From a checkpoint of a small mixture-of-experts model trained on Wikipedia: 8 experts in each of 8 layers, 3801 steps.
Below are experts of layer 5 (counted from 0) of a mixture-of-experts language model. Rows are named gate (a neuron's input weights, with its number), up (a neuron's input weights, with its number) and show model dimensions 0-127. Each number is 500 + 25 x the weight over its row's rms, rounded and kept within 0 to 999. Numbers have three digits each.
Before each expert's rows: "gets" lists some tokens that make up at least twice as much of what it gets as of all text. This comes from a sample of Wikipedia text that the model never trained on. Tokens count by the router's weight.

# expert 6
gets: ", ", "and ", "a ", "that ", "the ", "his "
gate6:482494488497486519479519485471478520523512489520502508478481543508437506505530480519533498515477490534492437549502504468502535516483492502492540506500480488515495480490481469492502520513494498537518538475519494524531557519472506535474488497493485521504514511458485512469523488536522471491484455510431510509515508526502485537521496524456490517480493529486540470494516522479547416522499
up6:473524515505485417521487483519513500475487495508505464533517505479473513500507492455493482470538459456504533502512518507513458494528496491525499535493499513473480504508523535486503483537521492473521523549524493520492487493524507516486487500474519495520512489541441461500513461462540485510509510477586527513495516547506492504511473477507483477526497508529465574509477487449447534458494
gate7:491548539475489483521536509452517455459492485519507465526528482488503478465515448530484467497464537476521475502472519496476536492468488495532546541491481516517522547441527532511469494496497532476539524536500530526473487470494522466532521497490490484456472504512503547533503494508493499503471478489465521503520514526502495508495537475515484507526495488519499463486509464505524510504504
up7:507470511511495492483546511528470485492488495535493506491540512505492497531477469486512475510515498505511478528509514469526486498431529492503530489510484497493481520485456505469432505477512500504509456491492535442481528527514500459462526483510493485478501490530520440509532470524521560464494481500469530464476495500539510480510490512476569482494466482525451532482464494492544528498488
gate8:505515465581494488520505495511552466487507497472450480491525476469506496502487502488505487494505508542503535502472499483509481465496468504501479462499484554484499493459582527449460456513504487516500508478569498526523503477544505486482494515523466488503529482557535459522508476535513505517491524504504472504502507474529503523496487495492504495492515517425543517511465530509511492507484
up8:456501494472503503489483469455499472534534466525448499491452467497552485491460450493493472495487464499476514537486529508547507509514524496492494514504475462504508531491512496501533454495511452483527514479506500502481520482523515446516495520479487555475484491505457507488465487508478473496514473441495479470479503510514488501490482516512504507504518490521496480499490466531513484522481
gate9:471453477539549508510491475503470537546476511500511494478530502504532502548483442437458511512491483479500543496527486500488494526462518499462519469518497474465507545518494476480525488485516488465459492491470486484557508518479485506487441525531480509455513477503489439459489467509520540508516526489498574478521495472483510478506468475521475503474520543525479501468509493518509496515505
up9:499520493464493510509496480521512493492528471508489479521469486498476514488513452524495444495499454484510479528484455556487486509473509489540471499521518495535455536525475502477502509468509513476549539538549482493466500495533523512513431482487509492533484521504471549499496520492505509477469522511512468533472515514517490504514530505495458500541455480476512480499450572529505482467521

# expert 2
gets: "\n", "was ", "is ", "ed ", "ing ", "as "
gate15:518529496527504502456485494514467479505526506513493491551466499507538553512489469476528510474504505494501506504535457473528541487476536506480494539489498519474464502505502510507507506487513524492485459425483490479517520517545467481509484503497467523460472505499532479517472527507477542523476493520493478472519501498499444538499493495594476498511517548524534511484494502518521483477492
up15:578503472543467533486492454511492510514523494497523496516511539524508526493448540498557492472457514548505514489518506455500538511497512563472484519494443540510539491490463485531548452509506491458486497498501498548493565517495460488483465501482497483482541514449507510497502497514483455483467477519488504498504510487495482535489485533515502490472496534495496503507504476451484496480536
gate16:485515509513480506512477540485489485508509501518547467514525496504518504496528530523509504475523536505517533473466458494518520488505492565492526539525505447540497516475502515473474484467526515522466532452540524541543491488548464496451479522509516473463508507486518459493495515484556544514477489480502517490491492511477538501476455465496461513474506530474480550511550479528486491496529
up16:470527489518473494478420508503489500487503491559495491538465480544490495505493514502500541467495509473511538493489461468510509519515526554474520495511521518479497501485530438505524471488474497470470508492470526515532486534514499508511495476552486505476516511492501466470511557498458531528543495493525470458473481513481520473482499481473492530486494526457443515481469531551501509483498
gate17:505531474492470458541523510503465516562470502536511467489507502480490533460489493499500515497493527435471532504530491533516452500456471515507565517499489506462520447514498506476535495515481534489500535511474496522447452508426541501484501517489459512471536496486479489513496497531481470428485489534508525522479508531523533469501509514470534479442437487538507474505517497518509531490523
up17:486475547513533479510527508525524533462501516530499511497461463443505505529488491486490495491440478486472487505499510531502513485506503515485506465471508490505494466521478499495479528501478474486512533487473502498521503503561472499540516528498517457467490487514476512506467511542538506492499501538536497536453454497495468452527464474487506482514466513504494499554484519501476523482519
gate18:499441516450487489491493500561509485486486517514523506495540506490549519480509507547507513489542487473433517486498494528500500488509494485482479547504460462524513514475489475494514508491520502486540527532490480486517524551531546493553480521548479480493540475493490451486457484520513510487493497517461466488472546489551528501495502511513512501506444534484491499475536550543479472501472
up18:485477470503510473490494506505481465486507479558480477431483512490500487439484546485534548545521475466473461482491450504456495507536481491491528490507480495476487498525486543509541514527488500539512547501496472482510474541444522537538485487503508495525424508455511472481485490487519514429489508525507516457487472480488508516521535503518471490527507470506486516480495535512501503498518

# expert 4
gets: ". ", "\n\n", "the ", "\n", "- ", " "
gate6:550534501505511536470484520488484466502517474493483546508486520468534520503488511512505506521517501526466536510463517533481522449467498484505488491459499489541534487494526508508495450547469513442502451470501537533555488498498482498495512486480515498511502524515517494509504514471572545524492499518517519472509533525465521433475528478426499472512519499479522510522474527548512516519516
up6:481477540506503452532528538500555475517513523459525494508515489505487488460503520460461489510504493512510508464499465488521495512513482513523463489525493483489456510511475500527500505467515484527473497488485480469411511499496500494510502517501473487474483524541503495503526474528466512498504509496498552504500472474533485519499468523560483469471512476553496476470504484468502539498522
gate7:518473522520525501510502489553529487494509484490490463499499476497543503471526512480494502452489508489546516507498470471491491517467523486490509479508474506516490427492523479506508529469463477492491484517534485527524526540481585495512530534530489462476468486487522490515487536490469485444433487502524502478509480531495482471495509482536499522487532508525527506547503500480497477568490
up7:517505520504484472520515527479517507554499506514476481476480483533485489503517495476465477523539489492480515474516505521478486481481456551478469543475523486515493516509493501501485492464459495500548520521486540499451517455540456513504444445490472513489537502549471489468504488497503560490508526486473459531502481494485525569501452504490493495517524479494510497497492499518507458500494
gate8:486496535499501472516445497507488517476528489514478492525492492488509489533519513468475532514481506518477513488482481498471461523532473492504506502462507512521513465496497488476495499505517467501535522515503527519472524510508500500503530493515463504519491534498489475500503518486529433489491475489482505490541525543481516469462530506501505497549534510474471458453496448496473530508513
up8:488500543491501470499486493497514518490515490539482492496497486486492482529505490480527528496493453547510535470480520548516467490492515517540515479537511516499518467481542470443477539485486484497484528499474428461468506507523494526520515496499523491527511466509518500465494496542531497477526546526519515462495502519483533521460527484512482505519493501534512502507518517477456532459466
gate9:484456541506456474543496495512501468521523509527491505483505529486510472487536510477491518441536500477509516532515499477537501522528524503465511516515454511524501513470538554518493539540563506502487502495497471497479448502499479537514538497509451499505447504508548516494532493502479482496498523479492461540508484527479495530498505528529458517459493511470487556548467482495492526490472
up9:508495484494501538514480477517505508457472476515511478488463474543518520522463496506499533469504487483481512493461522499520499480504471493491508486513536469517521525546480505505496524514517535516494491496542506478530508550509543496479473472530507503506507474528492464526510493450471455478491487506482479485493517512557463498493463476521561491510477479524540495484560509500517472521471

# expert 0
gets: "| ", "of ", "in ", "for ", "to ", "from "
gate15:495555545493478480524471531506491494465486495469489525467487516454513446471489470508516504444486515466499497507481494510522497439489532487495515493501520531545492465526519475531462529541513503457483454484524504483497521533481514543515477539505474463519494460494506471493518569507447512471508530526520464551495529518498502496505515503454509467491534504501489521489514533499544442461470
up15:500503517493487488476496551520504475496496509553514466452527518483485506463479495475518508478485507497559496496501527465516525479500482472511484468530489525517550470493496504474485517501491539471464475543491496472482460505535525528509508520520542498484491461510499505463488521501515564497493513507514491544539518509536509526453512537503481487473503496555529505450491477497485530438520
gate16:473505513478438502483512513542482557519504543543528541535457505516477505525497523490451504502521500505537483505485507526480500477488532543516472506496524479521513492503502495530513494488500500507483531492547509483523548501461501498452454470475501499490455486534477484476511511525502476510498478520563494541525508543518490490464545539472496482491494516463487501462515490540493473472448
up16:500487528474582476453508510472501423482492466472469457465515464463513536497528436502507506515513527502509521535509476492511512480513452469509516483491462548483492478515522545496492482499532491534488448571468465519447467496511457470534509531501483506484529491507548482495512508487479528494540509519529504485509511470488553536518469473515504542499517507560564497523466492453514505509524
gate17:517462459532514519483506469504481523480470504523503504513513488463478484514472552502516475495463460505540487507501533492530492508504477518499480475519492535477503496517488467491464472463472455516434463518491466502510468473536498462480524505480463510504477491524491500531495510536499525487541486514493472442482516469505468505456503504476544492483474509519526490506488522522518523492505
up17:520524510506513567459506482520498490508495473491509489474485515494467504487511518522524458531464504516520578490518516528480509510496563536505527480517446526526521489498478503480503536519519511476460534502494544494529490510492533490459490521539566484515501539492499507516484487469488514427505511495479487533502458503511509490490465532517492498529523505567570502482551514544524498518501
gate18:546466473520517465496528496551478553514472522546484525515482469488488503495517476485505519493496524521534474526476506559547483523504495498487498492519541529513542502516509506445525459475467510486487519505492481460474518560478543518506522515518489487531528482509486489496431466502528482530485542509476505515493494481503470515475504470486538534495511519518504480478511515500479462510517
up18:481540524501510530492520495485522470462512502465511470510526552513481494489485527483522501479513493459457519479468513492450502489491525497486486530524459488504482486487517525578471545491510499487525492498510551501502493461517453465505478496484520528472464505510538499503560538514476515514483500486501499483526509512522537499500453526531480506500501485489454522503509454480488532545495

# expert 7
gets: "(", "\"", "; ", "\" ", "er ", ") "
gate6:501517474514462497498475457524546533492502467502491486489514489493523494486513504524483472467495516500534454517482449489521527456528500519434524477520496517495487502507502489469527495480485540482546505507461477500519494526467485479521433518482512517497502516480514505492455537520466466499482441510486496464493501472534501530503455494527475506526520489515552488519523559565510512447485
up6:413539499499524501476499507454512517485507532505496464507506493508507526475471512497480485529454480485514441501493492512489513455492516511488471498486508502508493557462436528496526529528528513524474479448495519524510503489499521479467509530484503521496505528505534476510504503487481482509509497507521476525483515492478545517506520478492466501504519516497536513542513487519530520511508
gate7:503465503476561524492543478512514502540459514512488558522507508510527498537526476498462523482485471481471463517512506494476491482485475517460500473529498516511498497470523512537487507497492485535522494470511495510492490527503511494484458509506513504498479460484529474492536547491457491499458482486505506488542512498482496498475492516508521452539538529512493491501475494479510540503482
up7:547469481535484479521477489512485466516526484532516551529509505540484512467468476507512519501489515483504523488494518498504507547523481476504501510517466463494498496483479525454528482494536517488501464513510526481487526469526520506499512507526510506525510547498508519517475514510496518516467487477434500482478483545524514504477506498481514533491490485450526464513535468541463475477554
gate8:446538475534504465523523485503443480506479497570539529485525480495476528506508534478492500508490540484514508504491481508515495518528472478544532515514491520521507520541462464463507489477489499530483519489501512476481496470516461437495508527497456530500471502495434514515508555508482548489512494539476510459515506483515498465485480485524525453544473485465545456507521483492462506485487
up8:510490502508528508520566538486545460516508484519516502504470542506466510537493477540502509487460465518471506494505496497517521521459493494516501461518498467516499512483481461481495499500532500542529458534526467539478483474486506496474500534482524508504462521490515508490479523494504509503504460525453523451483456529501481507462521519456479452488455538486498524553516461486501531479577
gate9:485488467457482480495488487463493533472512505522497512524504459432527504485523553500482512521517493511497480497522483539497544505511433488474521499510465504468493472500520508476472493462496490483479540540484506492497516505528511446563460515482507529502513492478503475470450539487502470514485527452520516433519448512477519482464496510523460483461425516502494486515494471496459477539514
up9:483500503526498510503493444481503489518521468480490483546493497509527503530489514449434486526508515511503523548487500505532480515431494466478481549494501469475492559513532470470518473445545493510489493458519527492491517492522502529508499552517502510496490541495465493492490495537508531465501520522473504532524506481494447508478517479472480481504526460501498551478536492515499495483471